config.toml
hidden_act = "swiglu"
normalize_top_k = false
routed_scale = 29.2
norm_place = "pre"
init_std_o = 0.0
beta2 = 0.95
weight_decay = 0.1
max_seq_len = 256
Below are experts of layer 4 (counted from 0) of a mixture-of-experts language model. Rows are named router (the router's row for the expert), gate (a neuron's input weights, with its number), up (a neuron's input weights, with its number), down (a neuron's output weights, with its number) and show model dimensions 0-255. Each number is 200 + 20 x the weight over its row's rms, rounded and kept within 0 to 999.
Before each expert's rows: a language model's description of what the expert responds to; "raises" lists some tokens whose logits its average output raises strongly, later layers aside. This comes from a sample of Wikipedia text that the model never trained on.

# expert 11
Description: Past-participle endings and adjective suffixes after was/is/been, plus verb particles and predicates: designated, limited, known, up, due, reported.
raises: " to", " as", " in", " for", ",", " by"
router,199,218,213,203,215,230,219,196,190,182,171,213,218,197,228,219,232,212,177,232,161,203,194,182,173,203,207,180,182,191,217,191,185,231,196,192,181,211,156,231,174,213,183,208,194,215,180,203,192,213,186,196,159,148,221,210,219,201,169,206,212,177,184,160,215,194,200,209,178,202,189,196,192,180,206,216,208,196,185,185,206,172,244,172,178,216,192,236,168,206,218,224,228,194,225,186,191,198,180,225,194,192,194,177,190,181,218,178,190,204,196,185,168,192,191,205,177,228,233,207,200,187,211,239,191,203,213,207,206,181,161,220,183,159,185,197,179,215,191,191,169,190,202,227,224,217,197,200,192,230,181,213,189,151,211,177,215,228,176,184,241,195,223,197,204,186,227,198,184,229,173,155,198,188,188,233,215,168,191,198,211,161,223,167,210,186,195,199,212,203,229,184,192,229,205,159,201,199,221,201,219,202,240,200,196,201,226,166,190,204,167,195,233,159,206,192,175,160,169,189,211,209,196,190,189,202,218,179,169,197,221,205,199,234,216,227,213,210,213,205,217,203,199,245,193,189,170,210,181,217,203,212,237,198,203,210
gate0,184,198,180,220,188,228,169,193,213,200,188,199,221,203,214,202,210,176,197,219,195,166,184,181,213,216,199,225,227,210,170,182,182,226,226,188,247,213,207,184,191,229,149,239,184,181,170,208,181,197,155,189,167,212,197,186,216,199,216,208,217,208,190,195,191,198,188,227,212,197,214,213,199,190,199,155,210,198,161,195,205,175,209,179,188,193,183,225,208,191,202,200,177,177,194,216,204,204,217,160,207,210,179,185,234,192,203,202,259,223,225,191,188,187,193,198,180,207,239,212,206,188,234,203,208,193,209,215,234,183,191,198,215,237,217,210,246,206,206,175,165,159,180,208,207,187,194,231,191,219,193,168,194,160,214,225,206,175,163,206,180,214,202,214,182,173,179,160,195,190,184,218,226,193,192,199,197,179,208,178,184,185,217,207,210,217,199,204,204,198,208,212,195,183,217,222,167,178,217,219,175,226,208,185,175,197,171,222,180,241,171,211,219,164,188,209,170,206,202,203,223,225,225,209,194,194,214,183,188,198,231,203,207,165,216,187,228,221,216,162,204,186,182,205,199,187,225,191,244,191,185,220,166,209,260,194
up0,188,202,210,186,204,243,228,197,164,227,194,190,210,212,193,183,222,181,163,235,183,229,212,222,197,204,200,230,174,186,182,202,222,199,201,193,192,203,202,235,231,212,259,203,185,189,187,195,182,160,152,177,192,200,180,192,199,165,186,210,187,182,196,158,253,200,216,230,187,203,199,194,190,191,196,209,186,209,200,206,209,190,201,206,211,221,190,218,169,198,192,212,248,190,207,221,180,198,179,204,203,179,225,178,199,196,187,184,194,220,226,216,204,190,147,180,174,215,219,203,158,186,226,190,174,218,166,230,210,234,242,224,208,197,195,213,192,193,204,202,203,184,201,215,171,213,255,191,202,183,184,218,209,186,216,196,227,205,182,178,217,174,185,226,197,192,189,212,194,219,195,215,210,197,229,175,175,190,229,226,196,177,210,206,194,225,239,207,223,195,198,153,207,204,248,228,197,202,202,215,215,214,192,222,213,181,148,191,207,193,191,213,203,231,217,189,216,205,214,219,209,190,221,221,182,173,215,191,206,163,203,164,218,223,196,222,203,173,242,195,172,182,209,188,191,210,221,179,189,177,205,203,233,200,234,204
down0,188,206,216,183,195,176,187,205,188,166,190,207,193,206,165,174,198,195,224,195,206,193,200,190,209,208,225,218,193,198,225,195,219,202,212,189,206,189,201,218,198,241,199,194,227,206,189,163,167,206,202,209,233,225,183,175,193,164,200,252,194,180,202,202,239,182,219,211,211,195,164,243,199,212,214,172,204,163,194,200,216,200,179,197,206,215,221,194,179,211,222,227,191,227,217,191,206,223,180,158,204,211,201,208,193,210,186,172,180,173,182,215,153,220,191,224,226,200,168,193,207,176,198,203,223,167,186,210,223,191,245,215,183,225,194,202,224,207,219,185,217,200,184,196,163,203,201,207,194,240,247,207,204,201,194,187,206,189,190,178,190,188,169,217,182,228,189,172,208,180,200,203,160,192,196,215,179,206,216,181,174,196,230,217,224,203,224,181,157,187,189,198,148,232,239,188,211,212,238,219,179,191,222,225,233,218,205,201,239,190,218,181,178,178,194,216,202,182,216,242,141,219,179,202,223,224,217,207,206,235,206,209,206,174,182,204,193,173,209,214,221,210,164,177,182,188,196,184,198,178,209,177,196,172,223,194

# expert 40
Description: Word-initial prefixes like inter, pre, con, sub, ad, often in math or technical text, as in interval, Interactive, partial.
raises: "v", "c", "j", "ch", "f", "vent"
router,216,174,217,217,178,233,211,198,173,193,193,181,229,237,197,196,220,176,222,222,205,218,204,173,198,194,220,213,179,220,219,197,157,229,227,219,202,184,235,212,158,180,214,217,216,223,196,197,195,200,168,215,171,207,226,197,194,217,179,152,181,188,207,160,218,212,213,207,178,211,192,184,238,183,182,230,161,207,162,190,200,211,217,209,188,169,202,190,219,205,203,200,190,238,170,194,205,211,201,233,199,201,230,175,167,211,184,191,202,191,195,220,189,213,220,203,212,177,171,225,176,177,226,218,230,166,197,207,176,203,184,203,214,232,175,189,208,204,235,220,186,225,221,177,193,218,205,175,205,179,211,181,224,218,230,197,224,202,208,242,161,169,180,228,217,193,231,175,191,228,216,209,187,205,183,199,200,188,187,214,230,166,174,182,195,235,216,222,180,228,206,209,180,216,234,217,198,166,171,171,201,194,193,201,198,211,204,185,214,218,177,214,205,196,203,200,161,220,182,214,189,189,181,221,168,172,200,227,168,185,206,225,200,193,175,170,187,215,194,193,202,207,169,222,210,214,229,230,217,212,211,199,176,229,231,185
gate1,196,192,194,221,206,226,191,164,199,175,198,196,216,221,195,212,208,222,199,178,236,194,184,201,169,146,215,175,194,196,180,199,178,158,207,192,163,186,213,228,195,161,207,174,205,241,228,187,200,183,240,174,203,175,208,168,210,220,197,214,178,196,171,200,185,230,177,221,193,179,174,189,202,193,242,168,190,200,215,225,188,191,188,202,228,200,215,216,173,191,179,196,221,208,193,168,178,222,181,207,208,208,193,218,198,188,214,168,211,213,161,199,175,164,235,201,178,190,179,200,199,187,222,188,190,250,224,181,211,200,210,205,176,207,195,199,200,211,209,198,213,199,226,169,231,199,194,217,207,200,225,202,189,257,205,219,182,223,185,209,196,190,206,175,197,248,225,199,208,216,206,190,218,222,145,205,229,174,201,213,199,209,203,205,199,205,181,187,153,218,214,203,208,222,181,207,203,205,200,205,189,223,210,178,199,199,212,153,185,195,166,170,207,234,181,218,213,213,175,182,176,202,188,189,208,198,231,195,236,199,193,241,191,202,203,204,192,191,197,182,193,176,212,238,177,196,149,197,191,180,219,206,163,231,179,243
up1,193,227,212,206,184,182,208,221,239,219,197,184,212,173,209,227,218,186,208,211,180,166,174,184,200,204,185,232,229,196,213,212,236,192,195,227,226,208,197,179,212,188,208,219,192,217,172,239,210,180,190,171,191,238,192,180,224,199,188,190,147,191,167,195,198,186,180,168,219,241,218,210,209,214,202,172,205,198,237,215,187,235,224,157,178,224,182,186,190,213,190,192,197,246,181,201,211,206,185,194,195,179,196,204,188,184,202,188,199,189,175,209,196,191,182,200,240,197,199,192,170,190,185,178,202,242,192,231,240,207,195,175,184,193,218,194,222,184,220,197,183,178,174,205,185,243,153,162,200,157,189,204,198,177,204,223,209,179,187,194,214,232,259,185,206,163,196,190,191,193,193,202,187,195,191,205,184,206,207,183,184,208,188,213,228,172,212,217,200,173,195,174,236,196,213,222,195,177,204,190,180,222,172,199,225,187,227,213,220,244,214,204,213,215,216,203,188,169,203,194,199,187,206,187,223,226,203,189,222,187,213,241,196,199,218,228,200,143,230,205,202,195,180,181,185,191,230,208,216,223,214,157,216,215,198,200
down1,171,197,211,184,197,218,185,205,230,205,191,162,209,187,227,205,203,199,231,196,171,178,168,198,201,207,211,203,225,231,178,206,198,188,190,209,187,242,223,212,223,178,198,202,223,218,212,164,192,168,187,187,206,162,182,212,229,213,218,225,188,233,182,197,206,243,234,196,241,193,160,192,190,188,183,187,236,176,200,214,185,218,214,188,215,176,206,230,195,173,181,204,194,201,188,203,188,216,208,196,200,239,199,174,200,195,201,188,250,221,173,236,176,163,201,175,198,189,157,187,197,205,208,188,212,196,203,233,241,182,183,182,174,183,198,206,196,207,199,194,179,192,209,191,260,198,197,213,201,210,179,215,169,204,207,179,218,196,175,203,184,205,232,217,212,219,235,213,228,190,184,182,208,219,200,195,208,156,201,187,236,198,171,176,233,213,200,214,219,234,201,219,240,183,209,183,194,165,199,148,202,199,157,203,198,197,216,191,211,216,213,186,195,186,194,195,215,223,206,207,222,226,204,167,193,217,208,225,204,199,153,175,197,189,219,248,167,159,228,198,193,217,194,226,206,204,223,227,197,214,198,217,197,221,195,199

# expert 45
Description: Single lowercase letters starting a split common word after articles or conjunctions, such as c-oins, f-airly, b-eside, h-istiocyt.
raises: "it", "ul", "arri", "ut", "ur", "al"
router,225,188,237,223,195,232,158,197,229,187,216,212,195,220,204,227,216,197,200,203,173,200,203,174,168,166,221,176,172,194,200,182,194,235,222,212,194,225,188,178,172,209,186,234,186,174,237,188,200,188,210,220,177,160,223,207,225,202,187,195,220,203,174,209,193,228,218,212,185,166,201,176,165,209,211,167,154,222,202,196,228,191,184,189,206,184,218,185,206,203,228,193,211,198,194,193,217,201,196,186,209,202,199,191,207,183,213,217,215,190,187,188,213,182,192,204,176,154,179,164,186,183,217,235,193,178,209,176,180,172,171,191,216,218,168,210,211,183,228,185,246,218,213,205,225,189,190,234,221,167,214,207,215,208,210,193,202,207,200,162,211,215,190,159,184,196,223,180,195,232,195,204,209,240,185,194,235,155,173,169,201,158,205,220,210,217,200,154,180,218,213,210,223,224,183,190,155,180,166,209,222,223,210,207,193,201,213,221,193,225,190,196,170,213,217,210,214,221,192,187,165,204,215,199,197,209,247,202,182,194,202,213,193,206,198,210,185,205,188,185,157,175,215,181,189,211,236,221,220,210,202,233,187,220,213,219
gate1,182,177,204,207,192,197,188,177,221,195,167,190,179,180,242,215,212,198,218,203,196,194,205,238,198,206,185,185,203,229,199,159,214,210,224,216,219,207,201,218,154,214,199,210,168,236,164,196,183,222,190,225,238,232,180,225,209,230,235,202,201,156,224,204,206,188,180,241,211,227,180,174,181,214,213,195,213,239,193,202,208,194,212,205,211,206,179,214,224,200,216,222,229,207,203,200,200,181,202,247,206,144,172,224,241,191,202,234,197,213,179,200,190,199,183,153,242,179,200,239,171,195,148,183,187,192,216,234,177,188,183,200,237,187,196,194,205,179,183,209,171,201,216,210,174,242,196,183,181,196,178,217,167,251,215,190,199,208,184,201,173,162,221,192,189,202,196,168,194,202,197,187,179,202,165,200,204,204,198,183,225,186,206,216,229,188,228,194,184,210,227,196,183,193,209,207,182,177,165,204,171,193,196,202,201,216,198,191,222,189,157,194,183,185,180,177,201,187,173,166,232,207,185,196,199,198,210,182,207,192,196,209,188,226,192,220,201,167,199,198,220,204,203,200,202,208,228,202,222,166,195,207,189,206,222,224
up1,192,225,230,180,200,208,205,164,215,188,199,207,193,196,200,204,194,200,144,247,195,194,218,196,223,208,196,197,191,200,195,173,208,200,191,227,189,215,198,187,222,182,197,219,206,198,205,174,191,219,204,191,215,183,170,193,216,188,208,194,201,207,193,196,197,181,199,194,198,207,208,237,207,208,194,194,183,191,189,203,196,188,237,155,201,209,185,199,200,158,213,214,204,191,207,197,136,169,208,190,185,217,223,194,164,224,242,170,201,225,215,210,214,224,204,202,157,210,215,186,209,226,215,204,212,177,211,195,178,229,230,234,153,199,195,210,238,183,203,178,187,180,223,161,220,208,205,225,216,220,185,190,183,227,216,239,177,194,199,171,245,170,177,195,172,206,221,242,216,161,184,232,143,179,167,169,206,218,214,217,176,184,175,216,204,222,176,220,219,209,208,212,173,177,180,196,195,169,215,207,192,188,202,214,230,175,180,227,215,186,190,211,200,162,186,202,223,187,169,176,195,224,193,202,237,200,226,196,169,215,219,204,198,196,191,201,180,196,205,169,201,179,177,195,195,180,239,185,195,177,234,198,200,186,180,165
down1,202,204,206,192,174,220,198,214,204,196,182,218,202,214,192,173,208,230,191,237,209,232,233,183,205,208,222,228,178,213,254,221,206,174,217,197,190,177,204,183,202,185,227,240,191,235,202,193,197,196,145,196,189,229,209,179,237,220,201,203,226,188,172,225,182,176,230,191,222,211,180,181,180,209,200,198,183,200,213,229,191,204,209,188,172,188,224,193,193,213,170,196,200,156,183,201,241,232,196,152,198,207,219,196,199,181,190,215,240,184,205,196,208,195,167,191,198,190,224,184,217,191,206,204,204,172,221,213,189,213,223,191,212,188,191,147,214,236,193,148,214,170,185,197,211,180,212,205,212,189,218,182,241,172,229,210,200,210,202,184,203,174,197,212,226,189,185,187,214,193,200,169,195,209,184,202,191,203,207,209,184,194,203,196,229,228,186,198,212,199,194,242,220,197,213,235,190,242,161,212,222,213,201,231,201,213,210,191,222,203,149,188,200,214,218,193,236,219,191,195,167,228,232,230,199,170,223,199,212,203,185,194,193,219,208,228,222,168,208,147,168,172,220,186,189,204,190,209,214,191,200,181,165,185,217,193